config.yaml
n_experts: 64
d_expert: 64
activation: "swiglu"
moe_layers: [0, 1, 2, 3, 4, 5, 6, 7, 8, 9, 10]
router_score: "softmax"
normalize_top_k: false
router_z_loss: 0.001
norm_eps: 1e-05
beta2: 0.98
batch_tokens: [32768, 65536, 131072]
train_tokens: 406000000
steps: 5623
dataset: "wikipedia_en"
Below are experts of layer 8 (counted from 0) of a mixture-of-experts language model. Rows are named router (the router's row for the expert), gate (a neuron's input weights, with its number), up (a neuron's input weights, with its number) and show model dimensions 128-191. Each number is 128 + 32 x the weight over its row's rms, rounded and kept within 0 to 255. Numbers have three digits each.
After each expert's rows: a language model's description of what the expert responds to. This comes from a sample of Wikipedia text that the model never trained on.

# expert 19
router:131143129136150150119151112146091133129135145130139126162147148127075167141139139075146145129155073124111079093129103096137164165119100106167103149138114129132135049084133177084123142082129128
gate0:116091135109101159129132192103131110126121160103079111207122179139146143141145115181089182112109099144146123145083097180153131134141102110098130114152159147141129108177103202127087131157125186
up0:146095122067151113074074161091136150100167134150113174201124143144191146167128114206154110149063057098081097182132091157148130131159155133130165166095098152130066161140130185135115164162179141
gate1:145047104090159165100076184113134104149134134101141149140150141147111144122112153055179128111200069092166170147090153064123107128119115107154130128131140086164117156115154150118140111130101072
up1:147071151090208112142082129111111146179141134142152169115113139150128139133113139049177139112206081087150163137110168096109078082107150142182123122104151094134113125118096138153119137105058114
gate2:152109140175102177113109068107132142092164145138106148085076155139160099092134112152062081099190114097172093125056136099111172104152075108107122061178116095107126143098115102149074076136057162
up2:121105119096161106165148146088137125124133147134161153145192112138132090131200136081119113118138105114044150101180127103126155092151115117116105140114122168134137085118170100190145195129176123
gate3:101129146246151142135166087147085123146104075026146139132106158119066156138156153088151118103141106146083076134189091117200134122108106115125064152118129138156175136145148139224168107151150144
up3:136124179230182138138186114136056130155085110103145146145121168129106106179142190120158128075141135136097063113199105095208108124110105141102086136162160140158162109117182143223160074154145121
gate4:111183069117163079170144120073205145083054171032092167119191146141146100127102083057081126108129082181148077072141096078107139079106131104127120118115146108075098110141143151169125117078191117
up4:129091173142125165104089111112063084152163054113140089123104153123107166161160162120193120055152219141120162132112114088165094183198156097096143156119152147131109142126161127139237122134162126
gate5:145090121089216150161105135103111088128124130159070158108129108128094132144122103167072094056146187146123070036105099171081130149138156140117159105162131146154131097091133092099185080096139149
up5:133054109076152075131170131122111123118117151132128144093159092119108106132147158203186115165182126098096155140156104125136136146155097180075151147139125065080171165128142105157101084157148130
gate6:137154166133089100155117156154150050154119159118155095174132134108173140097035068182181134162153081114139162065130098200134162159124141126120205115124100123179139131106193085079139146127110131
up6:102072084146109128149151131091138121096145136180156088158110084109112137175106129106118130135108098124078160200126131132164089102148125202092110128060083098165091128141119156120145140121096146
gate7:137177097110165113181123084130093195089080165088062180110105163139069099062120130112061129111171111142101172157113079114116167114127168139124115120119170114108114085124155125107188113076131142
up7:195081148177096123185175083123148099115125117102137109127126103142139118177118072140135120127096123151124114065105170149077118159135079126098115060152098200121094155131105074154128109239121158
gate8:180143124107119165156133111048104134079117102155148075163140138104150121121141071177161135076090177129180175148126160101159089130169074095120107094093157106135153116109113170116124118077094146
up8:167102105128103133214112101089123161104091129112160066152171109126157090126094058141102149147119158119124180074066153104176070166139111103131170107142138118132142106114171140124171102094132072
gate9:134095116136127139124111195094145143121094107106168138096092221111140102058168109159158187126144078106154107155156071116061155148116104025117130078189128156168110060138107137085124132151109119
up9:146093147098056168128086167089111205082089139158188129132077156107141128134099152128178137096198080162076059122111097139060185083089150077148111083121184121127071129115153097072110061089121125
gate10:138088080173112064135187164093102106170186087180180115143099120158153076105149096089172088119156148195158095127110107142160107072150132148156118162128118120105107149141159118204128171082108153
up10:149123191064149183134101138187143087084106148064075146094153114110108191146111102173065172150127147039103144124108129140122133145058129135105136088127128158136161138110087138067087108147168136
gate11:143131131183071154099174134121155143173127205152137138126107152160138135099198170121143146139164131152131147173115135190148153136126180086152161116095149151135142118137109085117091124155080162
up11:100138130118087095143115153093109095105105102206165102122101115155110176154133152069139182090156121101152114148085138143134149137107127164125144142168138125108089132142111139179134192092119152
It responds to: Wiki heading markers == and ===, line breaks, pipes and en dashes in season ranges like 2013–14, mostly in sports articles.

# expert 51
router:099091154090161062122165112212152126127093133151131149139162050101115130053104110108130119131113115084118103113133094132099101089113146105105110187160143158129131147134110186124117122088103137
gate0:156105115138108103160114109135183116117128143163105087130144124107235115148109124157119170173098126134123092102051054132091077109082127139094131131106156114162168189102162158121159175115059130
up0:111208110139154076109136188149104160156106093126120178092143158188094136128136116149156064112148104132107171141156207160150104144129130126164112078120148139157086133118118144146159118124148122
gate1:173101131085141156167128093161153093094153122142088123135082173134137091175156150127137119115083125152075055151179099118136104108133147126113111141128112109126163108091158159109151067115104234
up1:129160132203134102096104123144156154183126164124083125131110080143112178109118120133141124135201166117153233112089151111082180167125140148129126111127189171106119128116103170100131142124151060
gate2:120131031107137131121041176181103157141126062134108100092090143153117124104171143176172159152142176124179120104163168098151148106140143093193140182134149133134134119175143115088096110105128128
up2:071144055126098139090141117086117132103085156170188170149165120143098095102075091140100109127115169198183107121156166147096097114106149102115139182099089107106178092123127121123156101095086084
gate3:132071149168175176088117164094106041136098090135133126107087075190126133069107132108112140133080158105066114123105171137092147130131076111127131093147196134108193098163144095090054112109112143
up3:117094125167157156125142156115175070118112085105178160062119069205102110106075134123087176171128101128053156136100127148153121133090060115119112070165161137056177113133077077139080180118083140
gate4:141115074135174126158147115095117130144154170130147105130143120157191090129164151127117104122097137143144136110115114168155134085069128126103153181050115154138196053160122091137094085108059068
up4:137112112096116151086093155158166108131146139072079107099119107107095155097125079105107209149119146172089106126146175084142163070176162103146086126152089123139072140161135163127139181134139190
gate5:162097130128130119122155126113114140157184139122116121097105156106184143086062152079109062123112108134142178151031165131089138183156103121093087173127123143151117153138171144206145122137228112
up5:155102132103139091102165123119121126111165132133115145148110145057166145106084165068085092131109140189124154171071161119125163180133171070108091176113123115128142124144118144163132127113127137
gate6:088099071125120085081105134138111147111119083104149117126135137106097111149136056108130135163128101111158115088071138100164165095111084102166128121136139161057156091157130161200160124085125143
up6:098081162148122140068119209144123143089115070092141145114112156115117152138133058106123125166131130109096098083053127104144173126087070100140122126165143182113172117147153128128140099132144154
gate7:098119131117064111097081156141143173088118112100106110060115156104054126144110124105138128136135137106115112122108045157064084116124131141141082082118183163091151133131142132151117146158077132
up7:141120121151147117166141109143079076188162106147149138243163110175211099118128088093083100119121137136135121118111193091156164123122116139061177150142114116148135148124145121083149126107138111
gate8:096153162121114177150100143167151105133077099175156108135058079097080130132106176060105138139135127122098135098134116115126209106099163168113127086161100165134134133100137109137169143141165125
up8:142198114114138141093162132158177129144109117128094161128120121103100162203107108096117094141128143080129125155106165116145148153190136106043148070158172079149072139103111128116146206196092095
gate9:130140100135097147147125114117106128169152108173144115102111120121160138090081149143061130127140086181081092109110106107023154126129071126104095137154075131119112148152144130144189096146074116
up9:166077176085106100134134089121161102065107108166144130074151129080094136136197126123060115156052159116102139105092096130169094160088155119143143205046147138129089120152055084118121107104159134
gate10:159092134125144155123163183134080123123105171142109153126131133151181126141108153143151097116127116141143141107187160143183171198146154142092152126097098076145154142163092148182134093176108142
up10:077129100117132073129116083112175144154151088149141122118109100143110171172096087082143133183065181107139102168096117126091094099125102091135114094150141175117109129121180080099132118089127129
gate11:107124131093112057062096105088171163179147077108051171106146125111066095155156145186119098123143141161103096099109117167097073129138127164125144115127116139099145085138106160098049148127094159
up11:157102123114179140131119148137073096151127148195096108143124127091139144127148144105162095105148142116119073086114127120145111098075125100113147082133170157125128138135129124130162145073150150
It responds to: City, team, surname and brand pieces in sports and biography text, such as New York, Philadelphia, Williams, 's, -ers.

# expert 9
router:095076094127160124047164119134174080102156137106159055153118136136102133046117124148149164131151107168138102146140092106160164108160092125172094159069090094123130131094070178111131074089105088
gate0:141119172139116197101114136117092133074103111132128069114155117165110101157177188115093094165056097109136192090144158134141173153090107161175044068162125100166160145139133121148096049130115111
up0:129115116129125149106153088110138166040146059068185176112096140124163087122160092147145115208133100139097166084124159134068139186115134127130139118148173097138159159133159191147154125130156082
gate1:111096049114138112080121123109122073102168115159142160134134171111147099132113169091093191084124081119134115120135141130105127139146071131125118096136110141096128117103134143194137142137139131
up1:095095065152146141099209117096155135118161111128115109129143121135108119088190197099133129116128190112126130098125113125112120129135126057057190136053159087141090075107094065151082128124186098
gate2:129106141126099144148142140148131124119096155096125121138144077222063112157092121163122113175101105106055151113145142122125121120120168105168143175088073141090173158155132123123068124153118150
up2:095149104188193102130128084139138112131090138163144085108157125196093140193084135093160126087099113162119117163140161133089097091130035141204127076193131112176166109155139188169138131079166096
gate3:150142144104091165111133147125116119084143185144186137147168152166115163090167202132125205164108052135108127117118135077108161142129093091152135120119132135200128133103127136161126099166107105
up3:108077148142124052152148118107154149165152126104096136110105085090132096177111069117062088116139162124116130133163097162129118081113131188089130091099170134093166124083154090121123144160117132
gate4:115108155152138137113167188114153091133130173166161098132179202170079167102118133154121121139049105119134127125122136120125103163131137153126142159117138121167176159117178124148173141035181124
up4:114086120159124145121132163107138085144120148182140096117159171130083106097117115134138126114104082086137107079139154148111126128162101116116111108124112111128116143039167166086200143134166139
gate5:075117145086116137111118123156113180123052157134123128120118140148066134113125163151083167152089125118099069093135097119142161087163144109148062144097093130165148139073113145114131112088099132
up5:140134120110138080139145095175094153068121116108155081101113111093074193093124078119101160212181166086079148071147082051106173121095117126127143159134073125113142156181138147090153137152103170
gate6:105153114107135151170145170171119096120185122054217075136093086100098121174099166166119115152163157111158105127143094183099015106182109152125079081102137145105134105075090124150124139154161082
up6:105125146099133084120124161085141131142140141144140136176142116115109165087135214095158157112192153127121122129125089135238117147143175169155103162149120114170146126149121160169177137141100142
gate7:117096179098134124102107159138130159085080110091140073114044163138092161112112107072170124152068134195102104132084130145145131135119091118067112105116134111121100179115125190123068127103091148
up7:118139078107151113130161108094110130134163170178196096135080115074136141152132140107089188117089127099198146068144086114142097138089141145141112082100158130112161099160143190095086071108120142
gate8:158123128058119166173147156178099125134133126110113148141122141117158087125065099127147136151094161128155171093091117118112130110149149132131133111122166139127159071151131132142134109124178110
up8:109132161129164104124197131139146178187158109123099119122131145098111186094114088082157150157155110122093132106108127130062132140112082181163090114127090159144108111143121111090110124181124129
gate9:126077188163159145108082188108093167109150148123106103156069088146174046135186137111094148169096125156072135105148126136147160130061099116125132183097115104147126094103143144137155146177125119
up9:127093207145097149162075204090132135151189144121115133180142133156161092140190149124127143188119083138074147082104137150152131102145100158100135170174139184170086113108187141160173128176110111
gate10:078125150160153135085085195104089108109116157129148086138098173148169125131128140148179152127129159100108150047114119152180161163104081156110168129143147111101116151148086112094107205113158121
up10:119121153180141157112075161183112124076118145129090119088115121157181141107141109167168156097082142053149076090088159144107171136162139176166153147135149151140095116130091105127215172129110138
gate11:145149169069100129151071161139144151128139139044085144123132137107152107113112167141123100146131145088136128068105121099105168055143108184142156145074101091113101207121132091164121155148171131
up11:169176154109133143158090157125170202185127149051088101177080082101126125119088156149106101109123085056104103095137114152052151062127139132157201137071096091070124193117146119168116126136147094
It responds to: Final word pieces and words in place and institution names, such as -ick, -ville, River, County, north; also % in tables.

# expert 44
router:160119114081108128095151116144182140114100126054139120156136109165082064085146121083142155164137035157118121183097123148127142088164150075113087116147128151124054151087103129104095075055084180
gate0:108195155117108152185149122075141099094090215092127138120110099154164105233128148096099186103186107113081063132099131162080115159118104136088167080149158133091104133107166164111102133076089144
up0:174120127092079129129112180201070142120144114141146093144105098137124116078106126139132076143070116126126123145140158137122140129162116105193098160128079120102142144133141067118098159107143089
gate1:106180131098119117152144161071171170166111166104130136109123121156121120059134130132124104156170101185083095142094115096146065124054114139162117178122114162121116124057108124132145045129127121
up1:096074153126129129121159072112116169095099159165118091128132114119100107141090148125136124120142176111146143164232144116139113168123085146164222132145148068087173209042168076125139133128116110
gate2:162112117196159068166095118117176143136128104099119140154116130127168135124118096136116134101111149082142156113169163170174139138123105131141143156142137094124168094124130061114060097109155082
up2:116186120138157078141108115149158059123169131063107124096112116086096127142123124080203160129114143127101161093163182141121144113156087129155111154139119091152105087104123117046099152132133084
gate3:105093137134109177094134092111143138160139185078094151099131075085128110184117122146173185113219107123079055128110106117095119102124117094147078129076126132140130130103175169139104158070086099
up3:112096166093146132150109164193064132128103106093149195095153119118093097089172095164208151138155122128112144118161059150125133137133118113139081088108087146152141156133133149145099114095136115
gate4:141152100109090175119138142165159134091152129080194116125109154146091165108100107146126113108078122122219118108118100101132109143118145127164143168155104138120100114108161081102157078126119124
up4:135072186118147165101107100113099124194125097140071107113137130095150052128110194120111111116109119097055172128154156128104138118141142158112136169125136137120140139122087161154092150148153111
gate5:089104143133103128169147131126133104169080157102160105104127133163115121123147136133158127129129080109158087111076102169175096134103078089093144083111135124172145155117102129110107085082127170
up5:098103137084143106117137111079155119194139084102061121086084110136148091128106106113132128178131129140136105124164120089160115147129155097183157112134117141141105151100148151189166107131152107
gate6:146146089132139070127163139084127162157058036145099121168106117172098094168097142099126146100093149197076096146162086163115199081182092162136068103103167144021152113108117176170133126102137093
up6:111106143100126100159157117121127132139111147133157074128179152185109137099151099117169123154137142108117177082086108148079094167101139114121156108117115167149144109113147150187146105141159170
gate7:143119133129109141098129175095175142135133150152136135069165180078168108132171236132082147135146090157098074129074097141128128112119103039095083105133102113144103137074109164097110177066163136
up7:133130150102211071167149061166151186134124123134131154153104162128119105121128106161144126148124122132138120149139089122186181159147054086106106168176169107060098062176129153126170077142098117
gate8:127092127067130137130067114113091136102081114165105082121129191121112101124124140094111173105105143060065147210063110127139075099097125165168148134158147113086113126169144188166070130089071157
up8:096150076210066165118145123170125177114163131101149207134160045175126171145096115102121055108132151181157050110169081164075133146138175100078138121121087107168165129124101133073164157191183096
gate9:108190122122190132134127121055131106117158179096109137132114137118075159153137093224113120122138104135141107082103113131106056133167138185135099140125182100092111132108070110096131118089095133
up9:091164140115059117068148124154128079161120129085130139174162136086168057110103157092079136096115134116099117153141041096123113124115144170140128158090093136106206108132084117144172167127161107
gate10:094125154138166164163118108123169135197167179119090107154092159078090160123133113125195061118135077106123174149137029166116109141058155112139129154138152096096133071093163141150150165113139157
up10:123092113109176112133114145145123121146117182111137124138113116169106170135164070194185124153104134142095144108103073167071133144104097128137100096140164154115093062090165108171115118122104135
gate11:105136095153153133135096114161151157138113216088134117154133133106126160097173205050143164152148131172100163167102186132068195152143186095167119142099176140088154102140141103120147138098133147
up11:081136106137184142163121162122154189136138218091126162174142145127142173111178167077132168161142167196149176152108170145109194132130165119173121133130149103112142090127091118090202138067131148
It responds to: Line-initial hyphens opening infobox list entries and pipe separators between cells in numeric sports and election tables.

# expert 39
router:136128135121173166093109092110124137115126131090126123142123143125145182113106069082127121148149091120155098148131124151166139161120119117068103145124160147126074064080085145116111105113114147
gate0:115149122117105171147043135118156153076072146183120125125141134141141096162063130077100140103141253148148152124146151132109141097099125128122120115085139135171093127084141083118151158146024140
up0:112139129125156161159072168070181142104104167130091123086112130124190071138031091102095168096161198168103085144113107136139121102097153113139144101058133125169065118117143115111155113140069120
gate1:079182121181127112102114117132184136109107114129034121075139139131136104151143117118122200112151154093104110173075130125115157153126180117103135149205158101116089075132089142121101118137174149
up1:154139115089098134117161126126173146130143068090095114158094181109084166095144127110145154101181119170121153168109113139123149167117119151145142115134200223107137091133161176111054065181114175
gate2:139113147143141158109123153108159175091091085154113093157149114126145085173139090088134151210121120128101148132127165177118094149179165105095155130114142156121144090092121131170137153134188112
up2:110155158115111138160106115158114102164173168152129161144117143106086181081160163166116103103114096141141117078137109131152179077088112092139166135127140106161144165143127127133147171093073152
gate3:071121134077134137185073114086159064180145123151182152125134105209119158167126114185134142114106079147142149134111163131136103117131147132165131082094105162166144212130157151109105105133092125
up3:205140114130167075121117079136096105128134168099122112110099082093066112129208167084095151117117135119121100152164126086108167145149120096106104155121162081084096078093093089143185165173143152
gate4:111115136155113157080159190094118044129117117139112172080145097147125121126097160109143139184220048101144120115160102128127145158122153140102158113155159131255129143208162097141079122150150117
up4:114139073124115146169138127200144194141161115093123127155100091116100169123119076183139134140097167142123079129094157060105056118091149114162098169106113171095161082072099173128140130127080146
gate5:084113160154129178128131189159124143091141146099150089122125119094135128101075045123170147106080083133099083137100110158164143124099116177141185144104128152143111023111111103104169095067167137
up5:158183141108180137131151150114149136149088125114090125177094129134101156110177133145136127131058133089174105114108139105154111157070119110183082099138149118150159086145107142088175168134123041
gate6:119114114159141145116096030147151111095123125076162119154083118119148150068048149174130156120140113150124179107101152151078114098120140096133118130153112107160132133092167103060087138149100129
up6:173148129100124099092148199127095122154146207166137125124165120119131140227134106111078115143151128158146113171159113106156168135149154163159081163092126120104136132147093105143171141079133091
gate7:131133128124125141074090084074146115145247128139097151161114097134129108139136149198167114159174117139112132184138083124155131110097110118062044180097106117119176091138132148110143181183145105
up7:154103118076173131118126147083131098108199131174103155128149181169129120116167122144134128099163157135131129149139078101161124124075145110104088170077074167086181112151124115116123204105174094
gate8:137060090107128157117137114125086178096175168143125134143151127132144131165157147079145104106205088113086147083147129132141136112095108139163153117151091094129181166143105134140151146117164176
up8:160198121127201125151141154071143125086157125142146163150091137136117058128163124182163095170084138179132193129113156134133152063147119188115138169147095142186146133100108127129097128117101079
gate9:071115088116187180179049168113204118116129102157187125139153186120181201121150163133157167135119127094160135152104153074174126141158088133116127121151201137107209132146180130092058103124101155
up9:094191122139086194111109070113151114240135145062145166173124127193130106170144127164103098085134115087133127108112111124052166124127122089133127138174112106117130176141118164072178134106155139
gate10:087126132105157109111111196123099102125171113150139117128094115133076095154133120093134095144103102144168168101098132138135137169161138091104134145128192128145119126085129088164161087164065206
up10:080151134095124104115106172141102124135179086136137093127069134140064102147136127075150086165070125152167157094115132135120116177174100107100139127141169146115117124096148103148148064193060201
gate11:136106085101112136073125102141086143106126134101153116129148143137077126140139157106125113152109140128181097111129129110122123116128140127156140057090153094156116142156190177089116098117135052
up11:147113171171138130101147093118139136136183107147171120174164100133148072145101178152182118119186117167142150088082118160119113122053120167127135159096126164111116150130121128153110151191132107
It responds to: Forms of be (was, is, were, been) after he or it, semicolons in lists and score runs, and table pipes.

# expert 57
router:142130220146154140159113128171179108111024119093136060109157163148085139179164113148164134157133095147157076173096112103087164079139092046138199162158074118126108135134098142125136100135107158
gate0:062129136135091112145139106219128119165110150069124096118147106126109126131125122186103136144133182104113122122184171126144172054113103093113139147147155159108121192145138121170112115135115097
up0:035132108140069124128127137192146138173131139098134106082165124120131130190107131215098124118109186072116155109178154137133188107068100127117163148156139126092141184138130105163129134133084112
gate1:152093181081195066051174184121137059127098168119063051136131164112138080116185125089128115129123119134115139161110131131146153144161125109125124102148130147140114146211127110157106115076175133
up1:156099124116198055085134159147112066147088143109072064153124179093144081129189133131135114121144129094127141125128142145099142139142151118129161104172119151193108137173105110076101109110160157
gate2:159138118131177066158119116070175078079116145126082060124146127113123098170147135151170110109140188187116166142149145127125145101127100226140106099127104099138095130133124091171125130132101127
up2:169184181104129148131098166114228164095123138145128059194105188136115128169153099133180109124173164156124153167194078084093167099139122154161141090124082073143123156080110151185082084146076108
gate3:109104156161143025147145159091128101134097133109089106062151134094134134139112122105079094171026120144144083137121136106135088121126115152075170104172095182105097079098092106185149146093154165
up3:128131139167083102093094076152157138154226118109105089132053156028156130134131129145126103159121113093095127139195129111141143132107191185092179113102132111138111127143088094100160153130094136
gate4:129150095138137161151065127139143134087098089110143116122162083113100164088121139126104058148089125153178089122079166132111096114122143131186116168160150179132116113115211131145104163157157105
up4:096129159103163125113148142158127089145170164147098118118082172150116092130119129160092146126146113128125110132181106099183161120130097097070093086128115123121132174137067124096170152123159176
gate5:169151114111125111130164183119118128132063117147121051135112164171144139183088177136130159145110141123147122138105196078123157134182164139114159126113092149175171096121143135135128155130147135
up5:115140130089146094136140152123099093130098125134120055135141164211137138133129201132127164151088136181097117168146166089123165144161151144121176142117096160179187076147115101150124154146164105
gate6:086115132159164130131087116084114149082142111127093228112079137203168165120147088192134068142147096133154231108146148141121155116128084100174131149108131146120136124120127165065151112140207107
up6:117092084140182081151049173112086118183123203142163075109149107098074119135067152089098153147160123113157103141077068132112117186077115115154146102132124077141098099173113078160080085148154166
gate7:078104148098161075112098126141153087174109154122109108176084094155141148146129101113129117086120073113163127121141184101175110129093107097134154094098139125112128116093066107163143122165090106
up7:068089155147160121129091151095103134129189111096097196109185145124136084155173134100140162136086123130122085174134112177141101142076118094136088081175159138152114099129107132155200157094140134
gate8:108114119170133115137155080109134055165147109125115107143102157138141159113110118141105119187113137143117122111109135046115111130108128075065142103100108157075106164136150143095085139090105138
up8:126110081088117120128111156150137147122066131147143131129140124142120092100147111087166118107129098091163118134133090143138192115151163128197133158140166047198148113096099155121164151150128118
gate9:148158097112156213158133127089135155098163135194136098177127106104162151162118160173095198136136115079174099092166168079120132144126117150126200136115104127139148093086151131096073128157104108
up9:149102161124112129155106142179149144124076136104162155126111166106078097129117089128179057165122134158107122144118120171127148126085162099106084134159138143151118125078127096155155110087169088
gate10:167117081183108142107159097115147132182126160120154211156175131087129159100116137147126100153128165131090147135153117087107127187118197108096170160135100117102152091152169080101152119083116103
up10:152143154195107140114126033153090133111095131129116160166163205115126153108100115121084145101087116133111128097156122121083131156176158148104142139077123135102174092078066111132147098136130150
gate11:118100084094102137076070079125115134124098090161069167145125104143165161077085073162145094153108165149154098156156143082093162084138145068094146046135137026152113121050144114099121139118128122
up11:079141116134119103112157098073159119149146119112090131147124072139130200114085178106134154223168121122080184166133154093151129082135108159107161076136131093041179146087138134126096150067156153
It responds to: Word-opening pieces, especially con- in constitute, confer, congenital, plus ung/ong, sub, World, Class, in scientific or biology text.

# expert 24
router:185132083125166137091082128119060138087078072118133125159157101127123121045122113100134159121158081105139097125137073098168165118149123126113125180101128151137146062142117113131157096121075137
gate0:123093155103131145123139135069161078088133119048147091134144097095119130105108126127110140163169137089108125155164069156189147176128100165130110163093116127105155119141092174062136108098131123
up0:143176085150137118135152077181091154139152132171104140145126123192157113180126124121148137112090059133144187073108147118084138095154127131184161091153190123169084149113186073152133142146141136
gate1:160093127176139083172119175162092083113121169142168137161179121125162176098153152135087113098185030108108118062084145099101199093134134120127111109087097110115092137106162157164158130098127152
up1:157040131145108106094090120159083091109120164103109171142187114111190108150158123086177084112178084152097115132108153105112161146138106118119100144110133131086099094166145153182116078119088135
gate2:218138121110095130056134065099116106131069138096178118089085191139124112101153107071129143121124068118133113170082106117163088149124099173130235154094114161132075190132137115113150138141076110
up2:089140164140149139170139181140147091085106193084073140102118174140083140097114176129106167095108064104117047126156100121093127103122044148129145071069139094127155138181059132109085080142152175
gate3:069131128063141138133124127143160098141127107145090185112206138157148097104136128131117139106167053125113158093081114128119173156110067140090133155139132195190128135146120073135131130179114131
up3:074139126090152160086158096136149106177179084131083155154114068114161086117108129117125132122117126103089164120134113083144155138080148141071163113130124183133135079131122103101082151136202129
gate4:123110086126183121130141126138118159164105128123114127104181123132178138114115119112141118162206130170144158105105162102152130159114096187145080152087136065164090141163103189103123120094106136
up4:154130114140155129103115102135153138125110150141094157124141138128154117129104136097099105143179147178142147113136205122161132152131130211146077153102105069177107127162090152105136104074115155
gate5:157142101107146150146184138108128150133128123136141122107143105120148112154116137128090063123129083175125096056143180170149158103151097064130116124106139108152096132144156091080125059115150145
up5:187156140100110126117100078098148108050080165206082123153068138153076157092157047165119142119093146130117068185131123066115079124113132143122083039072111162156134145127165137161088173111115118
gate6:165123021100120168089093096114104058166085111092131156107102135109118158135138033126149135139060113125075114208193136098085197067123115106140098116117148090097142080144139128129150085111119129
up6:134162106099142162148095141094131102198142100105104111126131109100117150134083107126140134109005161111066103137141076100103156126131138104125090110185199134144148059175160135112174141122126150
gate7:153146100144104097149128191144104133128123137172119122158098147122204103125184150120128167188098167093088100105139108138075134151114143089134146155121071120118147108150128088137096115104138145
up7:132141146094109134114122108114152088119163117090148146129127118111094151141128087126099083098167084056149110197162175135250135144127146147109132150132152143101119158129144100105118182109097093
gate8:130118138183165136111144159136041177165105087117080124095138143145153100140109108086084141064147159147106096110136144052130126099147117154124110135116082111101088121155092162110178118147134121
up8:091097169155158156107122119083144151082110160092127118053118169121080142160110076101091114181129122150113071214125139123134119061165097142085109107101101163161157140086101099128099189087155091
gate9:136075181117149173081110176104076125195123147165135107168183138107139134188109123146133115119084093141073118155107163162162116086108153131086107130124076177179140118123034152138179125146157126
up9:074119119119184125040192101065173126123092108140088113108123123122133149117146135115145066115169111110116182120115050119118152123102116136135138190134133075116134163139131087100151074130114131
gate10:123130093122081153025100092119086112125070161078145051095149135124118075157096118146120117169135149099213128138110142158131139116098093124144161168174130134114125111125152153102128166168127148
up10:124102164139179143166135083197150111144151069174104172156128127114145127090156123103129125121087169121088166137149068147089155127111143125119086127135145102073105151131099114156163080113110101
gate11:106138140108125135183124161174099138151084110130105146150081143134181195126128129137103085097194106142148135151111162113136136202066169091146108093143113054152138149136170085051163159129162134
up11:147046137144101151131147055139153083153135151152160113110154074104073077152148110180140135177107160086065120104161147109061132142111098085103120204091124177126126114186112118161083122089095115
It responds to: Commas, especially thousands separators in numbers and commas in lists or after dates, plus ), ; dashes and dollar signs.

# expert 63
router:143156092149152111105171085162134083090117085143128108167159112107096174186082111073154143110144118108153094157114134103103181086142137094152141176160108146127168129133185144104126093116109162
gate0:146088142130166148139151148163144138160072157076131088165107131135104138146159119114108106115133130140114125158186169115092125057108098108144137156142102115133088155172157119117121121148176131
up0:108125167122109128134074098058127144064143148172126144117066150137127137096112161115147157132120135093168086132052081104170124160147143154155159126122164149133143098113106121136080108118098134
gate1:149146086134178143096128155176136143120180116131135056166148174117113208144117136126098055084135092096137154121116150169116123144086114167122129138096080075141128166161105111133117102080088081
up1:164140153152109164090152156122134162124078099120151064119144190169173141194091133204174034158143136130138070100129124127130132119080126139115114131085066084102124133098139121075083121112115144
gate2:138122089111192053116066170115185088138136100071123166138142123097212128113089109044117164147097105114162164137150173154101156136089069130101089115148129145140156151122155145067156103107163126
up2:143155161120101125136188075150122167148095157190108089141145139139070160165163126219212106124175115120075123133143150114131076125127157122127164138138129155117142150133155115110088171098105130
gate3:105146140176081131192175220164116112095144157135144136127207073114139143130107131169144118147132095169111113154131164098128143118142099087126108097151151126116153114150102111096124115161090161
up3:142079109092149106080090071115107105110161098127055096139110146110147165132167164129076082123111129080161126100165097198091139165144093114160118158133097130137079108109172105151147141071145126
gate4:138120161101026181104083114160170123140123112150118141117133074148119102133097111112128188140201132145082151122147127085096205105120113114152068123115118149142106118177182146141167226156142147
up4:098181140120098124092061063130196128132101093160153105111131124087128133137130088102109154141172137168074144147119124120087140077088082114140080137074138129150052126133110130186175128149091142
gate5:106137153162183147117079139089086114036114070167123136063116139076115171185159149150151110176118140132170116089068133112111096175108146119088148129087112133130134118098106118187147083111136079
up5:180163226141104117197125133130128151117157135089137117109103175157151157141073118065114160162105152115129175121167132123117142135184097154139115141126140137154100123167127124081151115109113116
gate6:156150107158077155183111146183098106116190092127173063132126123149161133096167084058098112133144122101181117104170143150117136168123148194157166112144032110131091123124116125088140092185105059
up6:117146106129158108119130116061102088102109136191117138173070082122105155161110152134170166119161167238069091190149099125111118095110157113152094098099157111155143139146108111138121129138078150
gate7:097084117122102093159118116120142113087182137127157181073089200109141173148048078167167139097115091124187107143191104110089115064069093103143152124086138138105180118079196126154173130134137176
up7:152126123099115153153103086131121081116110124112087109090195200083158130148104146119107187092119114170161099136095160127120118165093123140130092120112145190124169110086124123169126128128158227
gate8:123150043111115132066146117090095110081140181187187129117121147087107156187132178090106096146123101143123107158074194145118154104126114110156205107162114095184050100123093101101079158058156117
up8:084158094095178126132125148089128130061153111142170144122073140114135158186167129117148177085075068079138095141143133115147123090160147083189175155103101156115102134146111154129136154099181101
gate9:179076139141092146152112120135088137115174198148078116143103170091093118184150129134116183128138136158122088104179177098182125094109139051158127157142150126155179123106170135116202169096131130
up9:179109166125129192124059173162092115106155195101111082120166169072131196177158144108150177113126150133135088128092154100158099129081089127182113166138176136127181138066134117124153111072149119
gate10:162143145138141112134114162146152078106130132157171110214119099094101137113124126137186180129098109126139155137180114168096165078079156051170131104106182155039176153154122118075088128069086144
up10:149167152146104128094093177106114083098125143175098096163094051149111127090176127157153169169138079109139178132168126168104193103076145124150118081123127118031168161205155118092110191138110133
gate11:150115090160102065173158090079158157144092128113130171124084153161078111143152098088109172135066146155115105116106127193053184107119129112104102165105083156122166121098089139110078176122160166
up11:073126187096145176099118162161093098123210140142078088147150062103139154092130120155124137110186150120094129142132122075188091161124137158112144131149115107140059143199120110119133106123098067
It responds to: Opening pieces of names and words like Mar, Car, Bar, Pat, Ar, Chall in Challenger, often in sports tables and credits.